From a checkpoint of a small mixture-of-experts model trained on Wikipedia.
Training: a variant of Muon for the experts, 537M tokens, 2482 steps.
Below are experts of layer 5 (counted from 0) of a mixture-of-experts language model. Rows are named router (the router's row for the expert), gate (a neuron's input weights, with its number), up (a neuron's input weights, with its number) and show model dimensions 192-383. Each number is 500 + 50 x the weight over its row's rms, rounded and kept within 0 to 999. Numbers have three digits each.
Before each expert's rows: "comes after" lists some tokens at least twice as common just before its tokens as in all text; "gets" lists some tokens that make up at least twice as much of what it gets as of all text. This comes from a sample of Wikipedia text that the model never trained on. Tokens count by the router's weight.

# expert 100
comes after: " the", " of", " in", " United", "S", " a"
gets: " British", " American", " US", " English", " French", " States"
router:555488617477539454510403495516594587503557510461445577526454571549463451469495504462596525558563645503418499458448517526540508493543505516476456362459511539487526511452488505588429472588586545474491485502482408547457538471471433481504462399486486473576484513445503551406597459478541488499460511493440548508498532503644478446425527561496542472535400559498527516392537541543537468534462516509501467494438460558446519453468447460530532454557455471511500440513505497453449533483540435460548519529438457539476631569468539544425522614544511530531460467483479506489428542562452575487
gate0:575504537529438587497597474478465482468528541527508451492523583466491531411541423542549534489436555481436506544515484524539504415468570546550497618578453428554412437439446493446485463495465487533433624516516591505578485536497476479488556465538474529439556621592470532537459475524514528484409539587562504402405478511561485462613522482510515616504452536542424480519463474474490539544453583471467493540504493479469437606580494463545488575500418435522531576550501547568443558573488527490449456532621506523533500557533441448417559453496447423470478498464437477604571548443463440458
up0:569527448543410471571573465497555482518481567547499486475495565465471471496498580426478579527495474476424455522516512507540474433400545561502565615521509521394479449519521455429477488543413506416496538517552488523502467519529493411494516510498502550435602563536476575544557463425472546532396477472532496477555458501473458465512565530507448529426394518432548487493484533528433554580480534479394541540533544502476433510564502458495488531555469535401530530508572513494493508542397537433452434469512573547499536565401520484525473544538524583506536532417482430572567483473547507413

# expert 1
comes after: ",", " in", " September", " United", " January", " November"
gets: ",", " States", " England", " 2015", " 2019", " 2024"
router:582432569430459510487537500546543496465504480548451517467556543476606499435363451496499523578566466560495525538473563545504460442515469634514423398448442530508548503540569562554459449552515448478577487493449444427476488491492489580467500474555477440500459565415520478498496529557480525528555543528489520427493574485556568492464487567405464453586531478532483429472599442510546499482587433518467472501529444490493603471566487575502450562565533455561520367475603505493560400547568450495501559582519436511466475467467507485491554535515427611548513446525523463449521480538470497556
gate1:401534423494406486533513535452435528455488493501483514489558468513507586458506489457512423460539532507501412473561544499507548484528516472575412512413553513463394482452429609483481505521499554535614548551501559556464526514479490594531547504594445569479473542447479443413446460537473432561441539623524590558519498426511507574476510390432488513453545501520425386506557491531480521552420430555543509557443427513522417411475527508450553598504525473500541565506518539466418478567482471549506488430449601565601377407483521459416587489458445576570535465536525470505422454515511497481
up1:481553454444457520459469440547484474528573508514497423525529464535532537531503530521528454412548513504433383510456510486481546583537445485466460527507524499576504512484529469476483443556445544516502446373500448478500472579497575600561461503554495481387524507526484442474521448519345368425419473578507564553491463581513472498416465546506523480571514507465490536471508475521451498482458391584495512533475547427484422510509560410565519630510455576437535522574521395546516587544496565552431532452558511506532563475486542489513515577478495453430485520487440485458537531514542495439

# expert 33
comes after: ")", " ", " 0", " 1", " —", " 2"
gets: " |", ";", " 0;", " /", " -", " 1;"
router:379512399521536460488449568520496447538418436388557591447546477445495456516437516513460482487472493519479418524546528549496512495479574510588513585521537470475436464486438542471440455443542485502515513461522456555508425435508583539399445443499577467545508568556539435474581509484494483545542437501455537560513549544348574435535567421551499686514531424568540499523513427532500454529551469404433490575504536465434551546523482385567499462523479556511527499486487521513454420537481501517466477427584497580443503451556534503561487526507538458527401466443600531566532463489396491460
gate1:473513538489473509494560524594468467483419408437538535495469519464509559443524514603497528490533417370523525614414483466477542397503498498490506593456575443536517494567409621519437545453510608501568519376487552436520537531462463524403515463496475555477561572499543526500498511522374465513439467545362426530503540536535528509543499531439493479671470432571530481452478445492439555515469532487502570531621490495523574531558509463424501562463500558515430546550417582446548478581610530482432560457433397427545553490641444509459542498551541591498449512474616528489515442458478497554
up1:482485476461513534509458478453523526517580604522487444491550431555489507526496568447549437435460510631430517438521532527528488601453447502489508444535498501487558552436587464517522464561508421492505491612521427540495444514558514537605532592487450491502475418544483493474473456532586494506549591378594547443488522513470468528475553477546546551405575588441496521515549518494509444468542434503425479461441502506507489468425509498573484452500531475462534467468517458547458483462429471493476450478608552567490404531354477505595444495381476503464519479499434540561547597521560482406

# expert 67
comes after: "\n", " =", ")", " km", " Doubles", " season"
gets: "==", " =", "\n", "===", ";", "="
router:520432515488502530522484414576518508534491413494479464486452433452519477438499525489573533534433508505477433483618564540452413460500525491543631490517424533505411523563452474463575575488567584443549493459525461442422482500515558540449557486541473485519591473466539473540452548576496532518547498480445523507479485474406556512448446552503435519626537540470518472563499468511476488459489435517460427583474467531518503543545539504501425529464537559436514471509581469504541477497467531564484419526526547435433473501526468508482417463486460462538554608410438486508493459498565495466
gate0:578543546472472518437515471499501489582528597490589502469468446480492517449446567571486505600454534527555557451513502634534541482549647409481576418505521527481517658563395515556522450490446499447491548530484488448525451482490464494453416570488437458611478552583549557474545506600499493408513620556527490500574493435537625457536509434523546508522511435521517464513495473455526413491485459542510576569548464455535474503568571427542515532511552483476495516545521380436416466506495484486560512542591485461487456506514440454378481509438489498629537395584476507494545501500545605459
up0:461452599517529476507538460444473487440547495514424514481479584615560482496498488433578518500585461534445495482527461446415480533386426547489544528489490510528539445434460433469469555503484556511426452481489468436569544511455493545439547510560565481529578452403525398538532488397505526492453473441456559452438409510480447548502485522486477538549499557475502414392463555470454525524528469513559558411491515438434529456509451551430575473538542547562481480585459565561453561521451553479531484498431557563507539470517528502597542493528503533503521543484469464571548529609526433525

# expert 76
comes after: "\n", ".", "==", " ==", "===", " ==="
gets: "\n", "    ", "      "
router:442452539540504538464456530502539511511489516546484446496515478538559551514425486545513544540462464423533505529504490463483521544550481547497499457482488567518497463510472546500503534474571476488527411455522442485542472583507563600454484439410501456468473552532530471521433492531449448526501505472568569484480499576515602557561557505500473469480687532503513497567481445489387474501436452500533452552520438466459558581445509451538504535501514570580539465449441496494431519488419537598497444426544405374457481516498479506449450556506500425550518478474550554513472457579434419486
gate0:558501446512434544534483448542497597486543476472501433514504574485457483488544514519547528647552520489439518462615550502499531498500581543568490535479506464448549455471489423491486484548561521567572512575501321395555569448514566543455439484596478532512574509524459510452437527534499549486496480553538543458480541626385439444572452578534552451556556510507443511493581511414540449498414423468501563501485486377520528467446423555469543505566483594506551549455546524478525556519430484437467498450451587591560478442512470465489588451477496448517536580557404439474479580449556508499
up0:521560485465589543443529456566541485567496448591575530489455553588477476506551474368474500434468506513551564526354556495545498454519537575445502469482585491450408577540543561484549514487493517523496588470506585576464416524578416466561582506452402458477567526534476573551586542518525465400498477529494510499554480435444458550467527462530528513530445473503482615536433439570477555401505546498532518541412520607537452570528504417543420550472464511536437478560456477497498433523512536496536533547422419449480519529429416497520486465519444531415438465481426446568545440568513559538

# expert 87
comes after: " in", " New", " of", " United", " the", "th"
gets: " years", " year", " York", " States", " century", " days"
router:536533446473468502533480488503551533466482532599507489442467510567543450510464484499528615506647481543491481523420537531463487475478484475506495383445449536501611496423547511519528474484525486536530482507522517498430558552540484501455440440477520504536482495436502554446568525594561479530531479471503505538461550463546471490532470584461458552545532509619508454459559507589448546515667464490467437510545462515547560500572391525547445568519547445554498440463604468444531558438528490519491454557510549552433625486385468464435571511556423499587563501484404484525617502504468545551
gate1:470499494540541430447502410545557522537476491467434501450482490447442500513496481454454520488454485474469568555496485420529565460453537517489626519516532449474436583508556452436558601484438478493499519538503536565522520462498485397483517495470456502461592454448578461532573517450467445489501443389511528485455512553474490471480564504476532534520475477438674527551442522474450562509405534527577464494540467417496401519385479419468494538438446490521529419390493515514529499508476589513429342581446482506492618535472503422471455537481515479503480590492561541546468467462466565518
up1:489523486558525381459503443555557559462450420506463524524540585485564454470510533450489556515444471374540471460589454562582594498404484544530564461567563469485565496517549536476487576542558475404614462439528545523449588476476520448568479532557426516566522552477500524482484460637461538496484477543613539529530550542547478524503556493561503485474464500515541529498535531506481463469526548495552502432521431402542369539523555557483428489499460495475471551447565509548549566476482550481480407576578500458474553505468541426532493604501544608536454531417555514459471423587523522431

# expert 95
comes after: "\n", "==", " Pan", " al", " Al", " Runners"
gets: "-", "|", "See", "–", " See", " -"
router:524567482519487511448418510546548469503533533526506475450522494484486430494462449543520612516499501461577389477533403523503511503473536466534552603450482510460475455552564493434494508577477570504522499527471460456486539515459555532423568478500509505445542560473492575612444527508401476447463452472460590523489421509520520504441455519512440475551504617460557443506613433472514431524473473539447543637558487558473579571449549482515539570506475529565500566529566476457399427453439448478456524468480452439496468531529456465528436480574517522519413512577429514493518553446483580558
gate0:475382572508436465431483495491507466504518402559515576487412542454565500449505406381563556544545432481557416555527530500503440533467519531483535549479445455560525441542531486527525558466516460500464473561487407462428505521439458553534514478532520532567561553491481482474498473513435605492524453543482488575542594505584602478551428517497467434471511521414494526485459420522584540543507447429563457506404572412509512493492497490542482448529403470473479476540523526442463462364543434589450556476525517504491412528527596498472566394514530581508461505552458544499582410547484533468
up0:467474486495504477507549455470484421466514419527555585442510549474633535373438438362504573514570494539544530496583450527506373400549512521423541404519432434501488510544475464547482547507531387575581487586542477362384528513506464508474504522534583540595502456468413479507475484510533521475525545515487592548493559499529545444587505510470500561508469546487437439491494496489573440592502492455489469570444513441531632462539453504412500487546447513503500487565488520508529437456504495540453553416491525473597532491589587500491588452498481557601508464555507489441500467505439531532

# expert 23
comes after: "\n", " 0", ".", " 1", " 2", " 3"
gets: " |", "\n", ";", " Hong", " ENG", " JPN"
router:469471516569510473521466533520479591569472468479521475503503463513568492499496394530522479480520567512540494468399426523474583567472506508554501401542438499528479510530562498547454546550533395518437515474494442479428538503517455580440494411418562493485519593457516518519468537558534451518487541459415570464521501601551491443484508442486435441498549439603517527535454465522505409385473470520453386559503490526431464533454494516569480506606528535491488494509466515405548544544387462465435549468451469472391524533535549515486520541564428527612555512504583478571537517533399409444
gate0:492532539576505448568512547574430475440432552457503549450466503507564554572509554453470483527492453447504428487517563427512565378509402434427579501451583566499478521537591391557514505513543500459479483557470528452567503528443479557563444429505533451528555416479455594458508522493531545651504525474580448469497466528452464533576517400463537391436495477448393421511423539588469423572427500448460430458505445510447549505479516537637481457486455464521537572440565531628480471592577474511418533504423464438592547381450603512538464554579496507500460508531521417450495524497571561563
up0:490415553501566499485457536576445527466412573517502499574478465491381499483466533511652530515480498476482548379515492539541579490534474475568465401430504500483529495507541481459385425426504507578523394506462481506523498532466570577498523494579535437497444530557551469463468471544455538503530570538569576381520473468446379448616464517410460522475486456499403516477491520585472458562500553613535402482529436483457578463526459494592513473458481491447451466473550562551431474517536541478390565456508493456570513392537539507518475491491491381489445470475531417502520511545485538539

# expert 56
comes after: " Preced", " Succeed", "==", " Summer", " footballer", " List"
gets: "ed", " (", "See", "(", " See", " S"
router:477470534448475421471518503523447453504518484461450445542463548478594512524466494524520456482461528525620474498509539485447574491495463583435566584465522594479503542473504494421549590501510564417438552456502484489557536460461456608590523495498463475499494409541417421509431570490441532404507490553449489569523486589426588531515503471536501460546623534457433498541551441527399578439486484453470501532520457460578453524449537529461504490479487552499526427510453503454466596567479555508506454532522594470484445475421538459468425394516501503455445550577453461449521421469508476563
gate0:469576553547463669510524554510541535549355500554539476509501508500433509568532526489535479551447556420519419500573479441480566481548468577504512494528517510490464463411461620493442397454507574426415506489525420455449572482502507433428524568528491600492549570522563453511541481444489527531446480540469591493446519490502577465420513529430520534459475435516492418543475443555387504572635587578587412605460499483464464457529399457479445590489399502488454516556564556432513574491463461535522501460492437576469481587564492510518473518507549535514455528555530563541531557572515533454
up0:575461357475569398467458534539436412480541472429487539513509474560576482486416436544488526460501450544456639540411544528476439518483516459479452499450478470501493522552529453496506577513475433499613472464511537586570473477542494555592510467475463376506433451468480533433448539514485488468530589458544443503505518499479409483559566525536532431511526546478492563514526553475507461355416377482502563451568469541442462609389570548480523344481599447463535464510490477540526423510474494484485459556476532457512510396429514495471488464477448552517573453490461423521500435446538433572

# expert 41
comes after: "\n", " on", "On", "In", " in", " January"
gets: "===", " August", " January", " September", " May", " July"
router:515543444506466495562509559456509565523493515453522438532526567512521547507474472584624490478398527428447363499448482412480467518471522474485479484493491507492438489428487482481534469460521510541560497457545396457496582509503454528436457440510520502459550531387510400551471438516474589491444504429460566513496523425529553470460555526473488558599682426534498472494591482510456452474512474488475457572525438473481526560586507507474508536472547428540426399484559434492495457547583405464500419535559488478499463474579511542460491524518419502563461476452490459535547454563508475410
gate0:419541516434489534544514496432536440518454477481594528439509431460635442457453434532535450509525449450515446511527460491513407412535574550605571531519498427513374515496442591540460537457520605496554464471484473527517501498617436544486551494470507532420476545510486506560481525483508504463458486564524510521493462426594603516594495502574412519452555468513536505468511504514501533461467384565434464403571403477566493474402349464493557512414592590477527482536469406484399444449548384504554545480534531504484548430497518531506439483500456557524560493449467432523425509490570470514
up0:527417533444539441495484572516452507509474419522521493512475527527508497534435403489449572474451510488555529528611521482498594465533508430404492543524521498506580450542446400465475578558418491520445515527457500438511487479367398535531465495434505496536480473462573474436436490493551526520532494539450511543490557466515393524452507491476576485523426566599463469421556460480502521514524529499498453471461574486493484515517563473546524514599497461532485563550483587556495508502495602514515498475523419542525492615476432483520594502422475433492419582618465617469579409469467512392

# expert 107
comes after: ",", " served", " known", " to", " he", " was"
gets: " as", " was", " As", " be", " became", " with"
router:541496467412511583448545550391500520477502468562427565559471456387502487536563477602384485483509582525547495519497546597534507443457570488482632597540576469417409454597389397415514574529493501509501477486545514494510458407443436473557543565488440498463523495561488465559433530449570452502542538568511461420534520503318554527503465518511567574454460441472592483566503453487406527551468591529553443496464483531467539528456496490463447536521543535413488555567552447460469483468495559426356456508516485543566511574589481449563456498503494400473457534523489509409584485488501489568
gate0:541523503554527496389477435460446520535471505511510482706504496541514516452512497466559374567486529445501487418483527495460532446525510470494445485424508494516527490492567557483514422463472527499504553475510570449529609530489513428599649481445512596463471523508532489469479503503410425449510538509536502466500526527500437555514572504565474454435515565525461603474492534509537515456492483454544592499462467469390450645507527467532606464498464567424498515527561508482610440473554584521489478411519528480557528513554498537536463507482551581478500434586498450576460514487488436578
up0:477419514416431523567503518502584495646525469485490550357510565554527480544515443553493487503490503457434409439493388498521525463486465446561546463509466545528456524405453526481466487506411598539510562487407541516534478527432428418526441549609459455567450520505488542562479434550551504513499511520464530528464457481572608573475545522466458500446455514469471404582494561522428593576470460521490544504520532587519552440504551541497494506510543513561508496468489474488397451501467506490532432536536407500470481492396511474481559578532483485530476607514473495577571507491456470575

# expert 96
comes after: " |", " is", " also", " In", " be", " was"
gets: " known", " office", " 0", " described", " used", " 1"
router:459510555533484456441418528517612554477528490462520464486440451474445572600465538467498557518532510443437484505544501469489549594535459503435580411492539563448545477493441569566390474520523497488542558512600527538479534478523516484455555468523462424457550461471549444421486460532441484466474478434446518469448479441525577473459552500389505541466451442564440409540413444526522543516611584524532512431384503417459552485507523415516494362566428433490509507594396601551444517426556518498459507484491494489548541500512501517513513577517507485511491499555536553481419491611381533436
gate0:560515351543487498491546499543506524499474541473509418398413446436590541482495521523517452593459523463385513477551507530505462408518494561582497479525538653489483476585503505502439407586474457409531464570439444553470485582510505479534466538530514489510583514472457452569480614414584459500441470527492531500493619567550505530483547499520357471487484538480536510459528517496595460499467350527506509554564462491507455437504504582485518518448503498501497514452512471532496492456408503501526546458427520450518481468443540541579436512502517511546476535530500546501487461513579462512
up0:464527438466570531640487508530533512423508488573415530483428493456539500593553482493529506407419587478422493438565530487476534429493546506480475520493553583519451533487527514508489545488449558443532566618374552550575522452380455517566477467487489448527506382553518481507484489485626577493491432555582526475464564445562446567598539472446480489467423513499521492439576526513548516469484460562498515543523455491501497472527496463519534493577535468482503498490489535397407518594556456474447464572497527552526443491434536592550539488539522548529524464489468494472475543449524479474

# expert 28
comes after: " of", " for", " in", " to", " on", " during"
gets: " the", " a", " per", " this", " every", " each"
router:431566478461622485426487474525543516504475572569515559485444522496456410515488458497504474522417490402437513450473575470459484542449493500518543603546554498464517577473512567503531481413452498526551511350531487536487520490485450452494560467460513401423480499484541500417416444513504494487424527411399491475545580554483571516592458511530489485518440499468601582513457574484357506475539542414453533514460519531509485577504540500356648491459471518402532462450442488517488498494491541454500432401514490455551564483390497466499437491439500529371513512538506512428518470500501539499
gate0:541522459579506577483562524473467564526551460599527445575484548465498546525458480492592450599517479486403551560560528468403513480541524514536500506474522549524520473456521446533517373486389477470514511469521469516482479566482526437493457557443553493429545604602524498529454510576553503523433503520549511471548437513480530542499580443407534469457540559492513532509529521547463537467466491465400505574530460544510457556476511522574511453549463426543530491407558489528522479502580461505447627540530504579524419493481540469394459531549536580484574570504569389603420525460460532474
up0:477536376503500523519533464537506481498427621467463505512458456506498509568487568509509507502488417541518568492575429465495392489510548459528508543457611474390421488513568476408454401490434457465457444471505527585584487511548455494426517495488585529459501567527577495540437488515516507607477604444513566472412484475466541562500509511462418506500530520481434524498450498520528482431447503482466527513525474493427520649467385468495486500505545508483576534495543534522502509463482402441446505512481549584558487586523479476509555498602522459515615564601581496510520506500484536520

# expert 50
comes after: " to", " he", " was", " and", " He", " who"
gets: " had", "ed", "ing", " moved", " was", " went"
router:541538395455548554472553524415489514515506478537424563526489505433451521462567534560428408533513416453463517495539460449498488506407498436480574548493459574447441467586476459448553452526449388490546395526557556450513452440484476476526504484490476592432482530515511374433552525401511600510548506491527451418513498507411570447488503567529462479515528454502559521443426497579446460525572549525504443459508514573533438442502405519464509472497475507558541498472566494526564512459483572472493388536473545533461417481574459443470455454493548496448548499455496462510554514364400415580
gate0:537498544507484533473564522530448504509506476476395393501572478481495452497515433522505467502451478522498626465501488509562449461526542608448552557466559545503526497533496526468514470520551554550419460569500701624527518516457605509538529385478475513453509481479454537700487480457503544538559542489488484431472491363481477514541503521454387479500460629525487583549493606516459466524511561525519523486464556485494512506530436448456492501492612518475532501474515605449553554459490511433612525458557470557589534558501498462523580530408393464492471560576486424446494582468466476514
up0:484449506492576492508498558532538438512487462417428525508568424428519473548586485465511535482542499470503519443403528509580467583533571411455535548508503445493542542549525512457543484474583514528581397512413586558558466542492387548517593604569503511506469502486571477571601417456523497556531486433346443521490520423565441438513513517489498516570544607606582495521478532553439466548489478449556491483468529471570551456548415504584501556377525516448531497565549485508481408566498433486555597494449500439502490513499469499447506453508398446411573407482458544435467494507520493531

# expert 0
comes after: " (", "-", " \"", " (18", ":", " by"
gets: " A", " S", " B", " P", " C", "S"
router:515479509462449552505443525494551495499560582506457394531406432495588525596490419483473446403524573515462542466499513518436494510502475485454487390504443602511494507527541474390566585593454558528451492486560466467544418523429498493460439521552457433449506525516509463506407482627532440473501516563565564525550551502578542536528460472371529513515477483440472490509533389502555604539488530562534483523478513452485416547556478484486554480495489566480530492495521499506507566485513488515506598511499430469556438444525533461491502496539450562576556498475472478487531456570562462545
gate0:516498506541539528540443518449501556591477515502445582508555485465466538550418544478564469453509525551481449480447522423495569512548496478531402533417536485476383410368499469466488398525342540506556467489504534483506453585571518433601513507564507467431523544567593503468487487565485508486389549534483595534403526517435472448507502444496522551464544505486470433431520566610518531540518500543549479517495444473450459480492425512554449514532478464460469508445525487551500561465476449477593464396570523471447449514499507484563535511551464386507534535537494551484554637508548482483
up0:478486510510568397561518539543531467483443497577544490577407560480547445458536471383501599485594451446540490552499519544459458507477476492508482433588484529504458455555540500548511594477592570502548556492504512519473574574403471550453463503457563481476494473451488515406564481455589538572464534411480548470489525468511423504543484481502423536504475459522583458490537536509511477468507574500483589508475473491478515380529512508466398452453560560508542511528464504571574449492518507519522495535504392505461531493534484491557554468505465524481491362472426414458518540413563507453

# expert 61
comes after: " (", ".", "N", " P", " M", " D"
gets: "S", "N", "C", "D", "E", "A"
router:483414529509507459608535458589549487540517476401524458512432458519612499555398454397535471424617494520465570427558484526506479473467501413459522438492473630485417464389540522529471543591469547510466413493491479515531428544511503484531436436506478529556524429426553579526490503598534404505499589480480570528556507488443502510533496555479463530497471472482458474511490465612554575566541520493559539566414547412418492453519464499562450537524520516477477513455505498558515491448455548440508523492519472471483493634535530462563531558512437578586587464468392451481495543571556577512
gate0:446428496534514516490592484415483433553523435540458474536534479564524499526612422439543462483558593464497432521549498545511500516497485521498464609392569510450520457442530459507484496443519526411459506475451529464536541543428551464557493503627608528637372490531463511472425479567511588416546476461549513522480526568556490509483538438606485467543442503442542579515506525552560464567459386539482430409548406440549575482483518572479545471488502475482500519492541530561418544487526500628420551373518510464478567536505601617403487424530522536435535565575558499544506543427504449475
up0:464484456612491450468570529429463452530493522532488512519523496538463569514594510436523539511529588418515448538551477523501390481508485519525522618427547453496512528509476484490436528448409596445449433486487569400480425601544509478464424430618534494588427473509465543568543564538512535523622483455547440446387463460547481462435519456523419536465462545449439577511421481475531409577491427564428443427559416529556517559494545553470451518493490522487491513423597473562453562535548525619458567390540507509483560502539494587470562448532507503454522554598529486449529489438484524463

# expert 105
comes after: " |", ":", "|", " on", ";", " /"
gets: " 1", " 2", " 3", " 4", " 7", " 6"
router:503476491501465511569550565472581472487444531498552571494442460408448414543477472472511515508513518474430492540562498528473431507490480454462433539497494572484427486449497574549540492509451517482515480474527475533465439533449424475436551457543471428461477522434505555498460466543496468492422490505531616565552525470579510618499492514471429559455512505365530438399549536506591550588526462500545559526471543497583507512425467476422576490502551473509510486446431551452493550545571458522509403497558498483536422467528581462511566541431460505374414439509576548519494576542574500427
gate0:524466479582482568549449552429454457519530509433484557486410490534394465380466477454509488537482451381590508507584442515452473411647526493412501511503497463512466401516515507519443513443466584486417500490496521501467469500516499443517453559596589536547461476480524504464504545402512491549585596511455460388585498482405520580553484443594497425503498565507517490493466441541418441485512555413541544445415507544514575506535496564421522501465565495400505516494571646515497531470489469526497448479483426448515506494613450493488488475483535575522577426473457431539492501572543536601
up0:469529509483505470463417410496561477468490411577455531484490598515470495513456503528570597457494462562541508586502478493571508588468549497547447424515560476444560418648506414446525456492554489545499555487501487490487613462497448518591536487421433471534571521483504530475494515466523558446471473427549459513468467526472462496504581391535512619527511521450462551504498524499444564473438396531492573488468457552552446497485503532464548469521437448466541446418566507522439504538458469472541462467432526588548502531477539488465623520482523439441460523507480530431577423422515483499

# expert 3
comes after: " |", ".", ")", "---|---|---|---|", " information", ";"
gets: "\n", "---|---|---|---|", " Country", " +1", " −2", " −3"
router:419454510537478520482441491492547476510503501433535481473428436503512605447486488474475513519542455422574486521502536487537496522486527478514490416506455636460526476477477527497556617465507493489483435491465465519485433428561569634488423365472431506459482477448507454502400462541477529497553534453525529397473467510441608445545535521517471461530689521532462476556456516487377454514564466551525488539467464576594550467426509506483513481479482573416496431450475522538508582550411537650416418473530481421502469478464503466466431472495428398501526508487526518501456515480527441439
gate0:572485491518619448506449509553478521477534551537495550633429619503479566530519538443523617434467518551537460488496481540555480459396516547369571419469552538488501515530502482569625588462443520599461405429553501524453557496478503495626483489494559562490554505558509622525442501465483452533467436582562564540504512530463489543581570512495506509448474496553488481486485504452526615449439415536539569467493526509577447537518477444428502446489542528535504521438432463548527560561460498448471423575534507475501542486460475499493482517553500459556477463466508622505497477537469438506
up0:498505531524505550459539508552502484540525552428556458493593488521518506500549572524444494545525388387449462477494438456602578470537459437510557608546399543539503488502466566520388464554552460437489564533533491456576476526525470537354447497518417450468471458516410439548573458462551519523548504469519439441478465504530507482558405591469431584582510483474454500491441524470409431553507642453546505508445476482464554418481450476609505533420481485513501602460557540518503390506424504539521464517476433526482477619583445477471499572498554552473449526513563456407515492545621540511

# expert 17
comes after: " of", " in", " to", " for", " at", "."
gets: " the", " The", "The", " his", " its", " their"
router:406531473497591494411538517475523424585547574516484571584448492530411478521540473474477522449500518474442487538516534458507527533482491433540519516457536393423474502432563558488512523492514540485507443430447463475548532433475459459524385408515566421507484417454540509451480549417599538470466425495399497467568492507507532521562470463570486468564423555433504522461524573480349581443510460493421433502473539570487508498559511545496605562498529545462424495507434456531431488438490550561523411508487529468495571537454502538579444432459523485405499556556501538462546420521500437527
gate0:487519433534486527611438584536584426494467521519501475602584424458506463665509492542498440428451600513488575528550549519450511538571533454561493550490497428519440529479525530533411483456550479424479506600441495467595462443501586526494536459421550458469469504453500502535509486475501491540496447517491417575417505448534530508508416469529519512522439524501468528574463486608522519534463567452439570503575494512618550527488511506477420481488495559482537496462556472471539551463431558487477529538484535514524526541446529450490536445504533510436515528518481560492627543568499513501
up0:522595526521450503546478545561475496411481567397475523552493530451535482508504478514604519496500522535478520486447531489548499435571491553446458421542557490509522500488425509581478552519568535483459528489453515554501457495491485504505533489441475525456461522524530541511480557537559542491472465492520545523392558468496507525397532492501477525373479458534497510481510498438517533406516525472515530522565389353449504514484488502480386505467507478480445495495518489489457445426527489408458452536500481411422373511491517558517352447473523516497487510554512523440456441566544517523

# expert 27
comes after: ")", "\n", "\"", " 2025", " 2018", " 2015"
gets: " |", ":", "|", ";", "-", " -"
router:425449478517533415423475574495475554506456500423510542585533459475585414421421517527507463434477526602601430448579584531564528494495481522579539560481553449514532505509420466506495501531608448519514566544448564541526454508500556563459498458462533515502375559578493451472476530437540506477474452570488513478500515570372471465555433427611482552516602476506546539532559553455465487500407528474380403495521519573470597527518531455449429500495542520533513544606551543487526550455484503509508446481507556462520590457562487475512462565512443490534453537497472405539518458478504400582
gate0:562506543503505438523474543461534555467515501470413503494395452494547511539452510541529423477545493447464571512504538481550473472451530535622512575498470426502470536508425396535443490547515480601571496534511427405535490444475452591517449489493566444498565513524478404466499543508459535568525415410539455435397491503574466425460437508500413421471514526437514494456526476467439520505467404551453526476448471338520541482484436454492502369535445455411551486414394419471385559526562527551525538519500523520409497450518459476463496496412505504560523443373508490530404439438496428436
up0:466479516521493515496514506445498519533476457478513488497484446552541494483502428507466470489489550454457491568427416496542447449502541516533519479491478413501465545532541401530491516529458581540532490530468511500431488490398456527558445511468546457527498521576479412523505475540506607565537368478539473426456605505433548486500473554485482468423469508430520498392522509470524424442404457519505443445461485334488563551472485527552474421552472479400511525442457519487458523531523507575466452501499471448458555477590498520472544536465469477537462576480481452583451436476511440430

# expert 49
comes after: " ", ")", " 0", " %", " —", " Votes"
gets: " |", ";", "---|---|---|---|", " 17;", "|---|---|---|", " 5;"
router:397441419499501378458463493540500506503510464504538565569602517535448484515438473461489458464489538523569438518576481512431510492493559568568452477574504453462583478510428578467511475437484485501562476458475496594563469450422508581481424430551523567551498574516436547559540497500484449462465496528422519545536496513448496409629455473612494525508529445442498463581489484519415472471520443429485490471545460502473479540586535466533451461523523602567556543452540485476445573520421609577520475455493552456468552511614528513532516484438468409516459513509505493507510500521462477529
gate1:466436465533498525468534567574384490456456521521480462586482458543576525556364616549512417490513563578604542473430449410496519511514492512518543500540528464484450409463486520449568475593557547518467463547482555535474519405518489463519472416536502530405547541619499553581454573540532491480435493602513583425475479536470475563449561461540556476533410504576464476610548461497517537562547633514382431545529493571401457529493507463486617407382500549553556486514537545553464542538532444488506511512514533558442412451540601493496537529497456452517458502519405420547507547415546603556
up1:489486510532512433521495418525537504572509465377511498379534475385403519478607434532482552466463383488480428494541492553446490490514501495491497483505445548485526592481572516576426562438527469522605475474476504455510542533494544479446572664391528506589487512449472459369548530476530444588574473438507469527415485481512514414589535489400481601548536412468507523476521538502499459386457463475669553478507537471548499476558486463508387559534487518596450511420496474500537482522505545488468503487462601463541469505531443490540524514449515568495599487429565636439579451510507475466